config.yaml
d_model: 256
d_shared_expert: 0
moe_layers: [0, 1, 2, 3, 4, 5, 6, 7, 8, 9, 10, 11, 12, 13]
router_score: "softmax"
grad_clip: 2.0
batch_tokens: 65536
train_tokens: 549100000
Below are experts of layer 2 (counted from 0) of a mixture-of-experts language model. Rows are named up (a neuron's input weights, with its number), down (a neuron's output weights, with its number) and show model dimensions 0-255. Each number is 500 + 25 x the weight over its row's rms, rounded and kept within 0 to 999. Numbers have three digits each.
Before each expert's rows: a language model's description of what the expert responds to. This comes from a sample of Wikipedia text that the model never trained on.

# expert 8
It responds to: Year digits, name pieces. Digits inside years after 20/19, such as 2013 and 1374, plus mid-word pieces of personal and place names like K in Kellogg.
up1:492506511463505530503504515497484490485499506522526495498505447490504511522506540484471487527462499528522554488489471501500506522520473465510467537472509487502506470505515524525496555487506518489448476444482512502464521514460484501484515529509521475506493486524515510499463545488465489492493440527535503522541527520573480436510532483499519534442479485507559487523495500439491524506502500477496521482521462500497489511519459470488470491525485495501482543526498503496496504486523474523513520519481474520494446517489524536499513493522520526496485490482489483544454497509500498507531536519452475463505479523528518532479478487438480471497489491468527516527530524508512484502488538476517545480493486524484483470508533516566496464485507490504544472489484505469435516512529455
down1:493464522515498495511516498522508492498527504521487466512524453535490475509509490480531488475453509503494513509504498506558493466487517536492527540536495487506497512476502484510484559506496503498486492476466458469527511481464508456486529514547545504478481491490535494495480530470459514504545495458503503495507515510549501496466483553463452500529538542515519514461487510493518516493447525501509483444546491563516522499524465538468506474519488496461492498497497499532494495500502430497535535548479460509487502567494453488493499483517524522463467501519518498513541482529468473478511495484499489475469468529453494490495504467494482476490484507485499512479469491514481442494533545504538477472507513519437518533525520446511483480516499497473525495513464487481501493504495525

# expert 28
It responds to: Sentence-opening function words. Words that begin sentences or clauses, such as However, According, The, In, that, which, who, usually after a period or comma.
up0:481452482524560497454472475500500527507498484492501520483460490512521476542493545487510499529469451540519505538508485486486485518486522488468474451517518487564487503484512544536472521554511513509483495499498510518527492516516491517514496492513518464512497491485526499507525480519488507451486494510491475541503518534507517538499529488545492491517467497476530508486475478511508495503498514481491466528516459482531525545473583456536485531515539531476522481506509505470520531524478504463528525482402471455466472529544457481526545492493523510465482464466517485519502569544481508515507480497510483492516508505467511536473483527534530496494508481481479465522453512497524493490485498520503479494462519508484504480476518534509503498501479477489469477503505521510528500487494516
down0:493491534509486521548497502506477485502498511518495507524549513469521472462525539484526442491510496513481511513526523459531537534482475496524553515491546552488470512436483467500511499491471477530511472527533497484510458465474505478460505539504487508512514530482474467470517495486496533508511489507496498438563523487549464526469492513474498492482481484512506451483541526538497494503499507504483489528480505481498503458500460539567497499519524504496498547497498497507516488486498483515526509553524507466496496530536513511506471494499498513499515536515487507480482505470543512486496539488519518482543495527479492482490496511470487474545519509498515461524501508483480469492488459494473464531546485471487494448499512573503581526491484464475504490519492489511550509471492481

# expert 20
It responds to: Capital initials, zero digits. Zeros inside years and single capital letters starting proper names, such as K in KEMO, G in G7, P in PPG Paints.
up0:503504526513487557504505457540513490474512466528498496510493498569505505486527512459527508500506491477506513503485489493494433493503495525475491477539563456478536533477494532512552503513466471512489532473471506524495473506532517467493521480481496501515434531516509525502498476489499512540481560478505486507512530475500517527468500525561502478507510515520522515463482446462531457505502526460536517502484535502494488517503481516493468472452510472445495491510471458554496491530531493511488446567505502509479469484438523497497487504470457544503479486488500489480507535492503495504514506510493471502487517492476508515508521525485529535526483486488505501473507452491530488490509545477531519505516518519491492488518486561504503549495511529501506527506492521540532521458498532
down0:488488489503498502472521479524521524541523515474511544531536507482527509518503510509519500519522480492546487484536512536520485514539457502502476494511496485550534523512477547492527454529470456503492504511504520529499483501513506530508509467508518480475478496501518458505515451512544512493500451509478500533464513481492436497501541478444493475484528503508524560496482513490525499475471466522540460510493441528501491505530474514535493481446494502511491479523522522520489467494555501475503429552503483489523520507490483501524505472506523524472495453517506462488484510514456524517470510496478467487501504481479476507537535489509511453488478461543512498520513548497525441477497527524537456522492480457491462465473523514472498479519499509544506502487489457516509476530522484

# expert 17
It responds to: Table pipes after numbers. Pipe separators after numbers or dates in results tables for sports and elections, plus some mid-word name pieces like l in appliance.
up0:489506465516521519456528487530500485454501502530530480520527493545491552526461462464510475514525475505534458474460485454487489499480503513546473454457500478517481485486494522498499518511529457495480541441459484516532466489466541510483495520485523522503543499494511484488469535499469503478457471463500490520487512493513477494510515461521490491474518518518491484461475475487519514520491503498504520506504478542484523550534495507525492469508586540488519489525520499510505447505513538489525469531529522529479503497485494491495490501504499486473507447513526481440552494473508508491505518490529486519480516533470516480504446534502513511448494459491498471462493457470487440488466530522489499524530525482488530484487498513532494450531498510457502500479506486478483492519488502
down0:491484526515507489500498488551503514545510501502507460445496518456535517520557491446512554508480516557526493514483489491462508463474504498515487475503513510506534532495466506535511547498510490519492498494493527490503490480511439528518535505476550487511482486483481509503509513481478515500473543451490485529496474522479540486493500495513479523489512473469473466494514469563480500453493458494496501555449508478511473529536512471524495518472490512542473514465537493512482493533484490520546517488565471501507467463476502468480506527509483468517491464482487478515525470536495533529514502484514490495448479475480514444500489485502459469530486476448488509484514513468487511532525520499492512465478484433489470526491510529521477514503509504472528503521526497551484488486497531

# expert 30
It responds to: Biographical event verbs. Past-participle and career verbs in biographies after was or he, such as born, served, organized, directed, Preceded.
up0:467508529502496503530514504457462554493503480524476454487486521536499530434462481519536492504457503495534495520524547490502524529486468484503515468483551505508462483515478501492497460514507487455489490482531483517528488542468522481534462533499439516514506473505491457458491489508507488538506481516541497550522518505498477487460473497527467456512478489469499521492507507501478502539480521500513504503476497493516481488519483484486502488454474540500498531485512491493488467486540541499460513470535496535504458491535449479517486487547543497522506512494475502502486494458502457461476502563486513512466531525492511518487513504502536489507525469521534487476525508500467537519527509518543523501461509484495454447509493546515562495498499484521486493479553466506505500507489544
down0:517484485485509474505520443545505502534535511481475555465522485525483474481475503492478514461528501488481522475462493520507532470513532511474485465504508459479472459472518535487503509534471523456475508464457528482514496469480520481471531471499521478522473521490503539505506509484476523451520525500444486490480492534535553531518512495469482526492473503488476481465498500506520547490516520514479476495494539513513518513469522507473494527463518477495503461518513515525556480529455517484560463508499524475502480523516513511472543526495470465494507537480501529538490489463502499556470487482530497510537471446492491535504504460484483528531506537498524524511531513529508459514473460504492494504520482531504467527517502463498537524503465533501480477545508550504496531521497480

# expert 9
It responds to: Word pieces, at. Mid-word pieces of names and foreign words, such as J-agu-ars, Alepp-o, plus the preposition at and periods or pipes before new sentences.
up0:476465535458496485507472514470494512515541504462481527473469537488509471508528480467491506552516465538495466523520520494489501507527476513524461468487509514490516500504532495461505508490473533502528535511500516515469498515506446498451487517515494481525530510489483541488473516536557514515440454523505539485488556472454472504496499481468488529482511494510503536443511495486429464499488531504503508538481460463467505480472500506526490521454525527512505491512519485551498490509506474522513493494499575467498539522493528519496527461494452472543518489514516482469493510463531500478516491534464501458490475509520491501559513545479539510481482516506510522508502524507479519497525504493490521502472545528518503522529505486469497527510520527547519458536510496510496514487480524
down0:494489461488508507517504537494500526459496475526495516528519442551488533438508517515474489491506530513510506551489469485501547501532475498534502478502545499530526544509476486506498485499490495502495461517489498482509474520537510491507532515481539500494463461470525463504511524492504526510553479484465500539456502480529477492461508529519525494479509527505550474496500522525512571516463478530508511467529494525509498500488530513592480494476526530496548499522493474474494499518498470461500475540503503520490474508493489494504458457481515525467516497497499527508532519498438522518461465499531491486482486529509525543484468495522502466500470478488499470532505533580519523521500501501513495542511497489504487457496488458534513466447492470519495504506491490490500490471454481

# expert 22
It responds to: Name starts and spacing. First letters of surnames and place names after colons or words (Kiyosaki, Kates, Salisbury), and spaces or digits in dates like 1953.
up0:451538474480503557510508534479540511487489513503546511534482497470529489472454500500465490494530485453511485524507444519522479508481473458519461488492487462473507461489498513544503473498490460523480463509506491485472521490545496500537511494471492491492466459497530528489440517488473519477530494546495531469522518519481472453483520467512493444539524508500542480516505470516503458518544498486469494538511510511490492504538484461486490489464468529528523511524509533486527501495503513532531545500476503494517520528493533507515510504479526517498512506490474461494515488508507448520501546500456465449508491521522548463515485508490497503517493477539471490490539528491515505456559486471495493504519504516500476550483517497463476489475480500506469508437490461488483453506506501
down0:503499567492478499497502478499452501524494521485497490488482493481515512480523471526480505480473524556507535523454536529504453551497481512474505506518453492476469512538509521511514500496522508520519474528505516482493516499514515510506494501520445512509515533518487488488476534545508454479544498510526508490497506530517473517522479539500477514512482488501495488528500483527527513485518514539499501507462455503505485485506531451464530442517486528540503519446490468501515464466511509543495499490509473496492516461528472475556489470535498504498506519489526500461534501510504524501484522536492437541437508448507487482469495505514488505507550505507531556514496536505496436494509488492506520517542493465510536475519498521498559474503507472501466453522507500492483582479516523

# expert 12
It responds to: Place and structure nouns. Nouns for places, routes and buildings after the or a, in geography and architecture text, such as route, station, school, km.
up0:493492494492510505563553531496487484519493481518463507503512500506453492477502525513473526517550494537509528500492483496492509517484479490496524493525460514513553534494499504492485514494536505482497493502488512507513512518461519484473499497501471536519467525472502451494512486513482495481504496470488535512442501496495537434503446464515500508528526497506509461472509548492465494478463496465529500479503499467515476526452471526510478461516531523510579489484503499474516551459442487479503499523479487473510520461486524465476496530532509515505531503479499460532492503460506504536534525504521563487529507508475480464463565483551500460500476515515496498483500548481498534528502528535568509533508523481535508484504550508541484528498484493490519501516514507518473516511493535
down0:541495525522495514517479525472497500488530517470468458526509499514503502523494484533524490544488532464528520485506526502504493460517506509511462542517490512511474506485474514484468424508522514507514500511526535496488484432523514480496503478484548461482512498554488531510513513470521517503478495481489488479529522542475483530453516529443525548529495527451512503518524488523508536524519503516479511524480517474480539565549491520471485462466476489506519493490500493527481549527530508494479502492552487492502463526564486487529510491494493519499487526526562543481476551531476503477525493446498496506500517469491484434506460497489533494498496504457494527491520492535524497476483497521504516498516522526491512472512470499481473490527471480494486488491498497492541506530573489

# expert 25
It responds to: Digits and list hyphens. Hyphens in infobox ranges and call signs such as 9-12, KHLB-FM, list-item dashes, and year digits in tables like 2009.
up0:521523508478522515513506521517514515493503500521509522490465526503501470516525480493514479456524469498492498498546547508543448510503552518497475486485505523503482509513497521510480488538496478482518503474454459543498497429543463476503507498519476486507540502517506485562487480424503485510522476510451502501532477502520510500522483489528503518453522529528484471510519513546571512533492508501482457492542507521498542472482492480514531472507509506522445483474454516479499476486476512493561508518489482479496487522491504520487510464510526453544526488485508500455571495489539463461512506537500512457466524490485469503491456511514508480472482458477491486514500523486470488465497537509498535530485493557518537523504488472515491492507498531491492510500491489546490526533517526
down0:511532537515476511513537497528468522506503471444495499477486486462483499495500550478485496490513511481544468486565483475511507527519530506493485539512468541500487479525501496493456493494514477495531548476474462484533514498482493493598490509515497515517504518513513514509497515481497476497484482490504475504523539519542510508503515493506505499488476461533530481510514531502477498482479503479495495491521466535483489508512535501474496507478478490512495509473488480512458536478492544492504480481533495494486523543526517566519509497468535521503505499512498471494474529528489484527553472475491513496481491520534438488511472507540534490458581540472478514499455430532511479473530519491483492478506544508445554502499462551505542488481479533469494511515478498458510495512483490

# expert 23
It responds to: Table pipes, word pieces. Pipes after year or rank numbers in award and ranking tables, plus mid-name fragments like l in Appliances, eng in Goreng.
up0:509527528500537493494497531476469489467527503487483476516501507468501506485482504447493510488511511475522461507542513523544476577494504481472477455512551484478494484463550476447514488491492478526504503512460502541513480519524532474530514492544484533494464497527483496514531480515521508478500518510510519480504544522480510504531498511487490494546495525512470550516532485517527480491472520441532533545530495478527482505488499461518480538465477494515535525496493505507487474485472477479501515511526488490496486466499473509500529515465533505502536486511544507516532498506496458501495499501473493525512537502481511500470529477498499528536459511550543472536513485502536509491498504487474452548508502530500501486528458471529420433476528463512505472509488478515493472565498505
down0:515469491548509502467517469517490499513495528544515495520497482532499526499545474475514473495468501474499505469543528496492542491470457528527483515476504517500459503490508486486477489464493500506517507476498521533508459501563509484478534495502480472534503500471544532469481540508501521514518509499502475505488504474513496494437519492527521468482508513518471527495515508485419463478548482514528520503485507446513476454485515520507498488481510474516502473493523498536498527520517464485553513481495503512447531540487496486463533518495506489502537477505450459510524467494516425496490504516477489494442557500507505470509528564478520491487510477512509492505498472488495512457490475443560477515498513483486498467540478494477520497455533461527513492503495472546486474523527482

# expert 7
It responds to: Punctuation and list dashes. Periods, commas, line breaks and list-item hyphens in infoboxes and prose, plus digits and mid-word pieces like Brit-ann-ia, estu-ar-ine.
up0:513486486527453464547481482520494490494510485529508498517548486509507467555525515485496528519471416498477478519553499484530485517487452462536496520505484451501487506517570500480517501488524493535460473551507508565500485506525486462456474471502483543527490482515514474461480501497505512539488497534538510474537507502523521504532510518536495492461447517468486533503474517497515523532494472503507500489494514510502487498505520499514504524512492538536468484473517519489479458531433483508491512519474510490488541519483492468538502485479502515515521513512491482524520547484514477496476502570479513457538473520475461442508506527478503538501518507500515511483491487519498494526508531523471516532508490519517484509474522531500493494474518496529526525494458499525532490437530478
down0:501472536497483417447496534517493510502483477543525514503477515464497457481469493551507514496475529544473520522459499518494469442486471502526502502519520529491494506501497518465472543488516422513521511502456504467475486502506527449534513533470480518461507508467477531448524497475483485451465467490501455482530501520514488485502544475529488480464494464507493503474446507530496491543519505480485504500461469482469520502495493472493483485481522535536498490485489470485510458470516495496482493500525514500530517496519465492504535496505497488463537503529520496491520510526468508501528499458508478504441505478495488485472554503503512494503511503504521574479492522497518525488559518475506497504483513521506529514507510468524529529495449517517552492507506485494455466478504480

# expert 29
It responds to: Year and number digits. Digits 1, 2 and 0 beginning or inside years and table numbers, such as 2007 and 1918, plus ordinals like second and fourth.
up1:511500528536513509473521461477517487505449502506484524531453489504453517496536489503496564516497479482496480529484482521519536476513509504497512523508516467458555476503486472515489493495480533506490512516504508478481544507477496504478489506515506499509515540491452514507517493533502471479537479561511482469452488517496505518487534544553513498476460557501506508499495509509536448476457508488475533506487541502513518508512476501505460465466469528465486478515541531473497536476504499528535511493490502506482486524527547503491441510498503502520487509526511491511490503490506499476524520540478551525453494519562460483532514489506450493502509473572480538472538530541465476510451511522498508445472467509509475512468481492483535481504517527519486488497504513505470465506472532
down1:500485495461512519497471512484528495491531514533478475492474525503489545534472483518501470506541518512472504482509483469528505537485461486504518488516482472476508489516531466521525496504512488504511508499482464512438501480506497464544527510507488465525530539448519432479504514466508531481459522480548543500512507542506530508509538474460494461507452528486515495468484450508496509559539537494470522485497525480524465488481520526506520492508480531534527526515492531517486505492481493505491504513483508508492509508502517512527567493462512527554488498494529530455503525524493490463510505514468522479543481501443483512538505476491484464492432483531538499535505481485439468503485459493504481486498477461502497495459478574503516542488505529503466494503508497506463486486490493

# expert 14
It responds to: Film and music. Nouns and verbs about films, songs, albums, series and awards in entertainment articles, such as film, album, released, screenwriting.
up0:471527524511490486462532476496513490486523487467531530493525500503515478500495455462501542474421491511476528497482461498521482512458549472519486505536486496509522495562524507483553508483479535535503505477483518503483517508509494480532526471476527472524523493491520516460500516501479462472482519512494477501507506539487489506492497510494561472499502483530436497466469504494499484460497483506458515487499488505505498469509489520493538459487562528508504515506508541489495488496530512539491496437466504529493536528496492526511508472495544506472494499494465529539478545513475501478519495543488505516480545450553522521474511484495487469497513472533533499483452483539492516571492478505518515488471474510499495480495456567512509512535476476505517518474485489481452511544515507
down0:495544462470481507498486528441498478495542484533499557538474521532545490486500506515474500549496504499513516516515488512507498466498475564494536524516481539538476521524493520518488545495532470511524501447525504499485497571512506494534524482457551508454538482523490528490496494490469540487515491472500513503481498520489497509486508495509501511517490526520489523506506519494488477489485502515495490493493451517543506482510479531480499461502532497540499502534480506538439472486523482512451509500501472497480548478461528446503521517514500475465542533491542561480520520488496446511510526472511519444488494517521521474488506504496486491485503512466491500521477474486554488482468459541535479493476488453464493544502511491491524513495528501478454521507496499495483506530543548

# expert 0
It responds to: Auxiliaries and pronouns. Auxiliary, modal and copular verbs plus subject pronouns in running prose, such as was, is, cannot, had, he, also.
up0:498523494520481490522500537552474491540543515458477535466473487549506470504482492491489504538495484467503457538495526535543471531499475487491510508536465505495510512511517515525533501522530482495509497502479483509483525501559495469490494493497522462470456517503521492521520500486523522506506535498483463504528502485479473486486489495490471504476530490480505560521500526539477505513437526505472481549523493493520524516471526464516494496550486478536485491512548501495519474495448444517514488499516527465466499491557483526509499475502479458509491453509495489467511530527527486481494511535431521477524472544519531485489481516500461532478498475506520514538472485473505542483553470462501511522473502518494494511561493541495526525527480509473543530484525469471502474476478471
down0:518525515544546497518472440462533473528464537551513462530497524537502465478523451485510489519493479539485495485511489523492475522502496500508484527506532489521496492496479465521512474470542508528516496515480529494488476528510510507489529507501513499551505484543470487518519512539493506499489521483511455484515489506529538476495526461482483493502481472484483491509495498449525476485502483466483459493511489518495515481522468499465478492501500459541529483505494526446543487510515497520495474510564447486504475522540429473487460534493525562500526542502487527515480457444523526541516476512481463536518492470480437542512530483470497515536491492504515527489507513525459513509479461482500494507501477527488515509491484472505503498489534494496513489551464516476479508523518547

# expert 13
It responds to: Spaces before numbers. Bare space tokens before numbers after months, commas or table pipes, such as "March 2020", "ATP 250"; also dollar signs opening LaTeX math.
up17:500500476501514491525536502518470520495510487503491527454484483497496497447507500483529502493472508545514499471530432470495543488466501447523494466504475515543448527498471480476511496495503495506487488581498503500502496507516526443514486487546468538490472535512539520484508533509501435518505466501484496494491507521474500517564497502452505503497515506509512498496495497524521522523496491469496497503548490504514529538472525511482508480519498518503483494502503538466524561470526492496527524501480466498466511493508518521520554501466528461522493509537567484505489482522467497514527491455512512504543480504502530504453509496516464502538499480486524515454500476516485520511444556484471485486490510471529480435505556507508444505490476492530482512445483486476474509493498507
down17:524508528468547477480488452488517510513511502513515454495495494484504532560472491498500493524514440501472496488462503500473501530511501494491515493557480464473535487513531516464512485537497476481468537507527477479493474463454510504453516495487505528440502504508485494467539463504541482500515460460552479507529502445498481516503499526472504483492506494516472530486515515499495445481523419561463518548497545514501479487503491475490543498477489477515544474492525483479500465466492510530506467488485524517483505503509483523523507528477501496460474464516470464514484478460508500547528473490477497498512494453495499457475469452472515511500481517513485530499514542506489513537516503515523501498497456507511500503520484447477482496541521493488489517500534483520507458513501563

# expert 27
It responds to: People and group nouns. Nouns for people, roles and groups, and suffixes like -ist, -ism, -ian, such as ruler, family, Party, owner.
up17:509516517526518508499494502510498494475507534499531509481510461537487458509498495453492531490534498531498500517509499505563483504498504523492529495532497515484450508460522523490521535524513462516472497500481541512453506485533514502515496571451524513547517522515531470491489510500417475502519500509439483489502509539491504515482499547522498518450523524504494491452490458475496468526551502509525505534488541495482525514524482505473492492482536473477489482488468499475476505473518467525502514513491446466515506512529581513532461525462503515486502475488539493513447512484506495515491507505527438484454476473512525548496534494485510520487518537494530482508494466459486542504535484526506500498474514500519477523509516522481510472532458511529447497521503517536527509492485496
down17:515542506518518511510506488505509495492492480498506456499496502493512547494463476505438457551526464513463486508502537514485484520476502499519515552536532486492521553501474509456500465491460525516478447513456491472476505505512489504526497489507479499489521529479460477478474506490531544493492521478505473520518483502499552500541508534466486499516483527524500512457476471497488534515512452508536505511485519523474514482472566517533533544495470515473463532469520508515492498462483496492481535541554493537519519479516512516481488481504444502515461504515521499500479535504493484444488487497462528451482495497496445477525475491477521533486483490460544511527518488478481543505451502550471542513465490523493529505518464505510537531506511476480496496526523474464521472526489499

# expert 24
It responds to: Digits in tables. Digits in years, statistics and table cells, plus name pieces starting surnames such as Bar-bera, Al-tuzarra, and in in founding dates.
up1:489544459470507524501525532510511514466517506499469489460516530476541478454480497523498503502483532461507457480500466527501487473542451472536514505509508509543462486480534496483463492487475484535479506498471544481503483504483548507519510465493511505532474459545500518559530514514498484454485516502524516498504523466517479495489520521494536507500520511434510490516536540503532489529504495510454526511494454510492548530503454503537496528532484493482522487515500454491526499503485465490496486544418485515503539506487500475473489512501471518515506510502489480489506504525499466478453458521507497459485474555498516510487463511498500520550495512521470509474514539523525525507503488532493521508542481536506530469483545524494495483515478525494512452497508512552460460528528523
down1:494493495542478477533480472549465499484507554499508508489499528521500493528509505492483486478496442459507481497528456464474488492471495476507509487510473502541488488495490532532502502551525495489551472483576491512527463495485519516541484507498482519508502499457489464543510549538525533476555497503553498480463519521490490536504507545492491489532518512515518484555480511505517463498513491541464510505483538509510531486497504486529518505494526454544519460483529534527484514530500476531545477508514482490489515517459494459465499519511449505529518497508484492518492498562508465481495481495552526491510544517526476472460494527535507502507526531484503446461520498526495509499502506494515493497496510526502485554518512504547518449502511521519491447469504508482520505456505469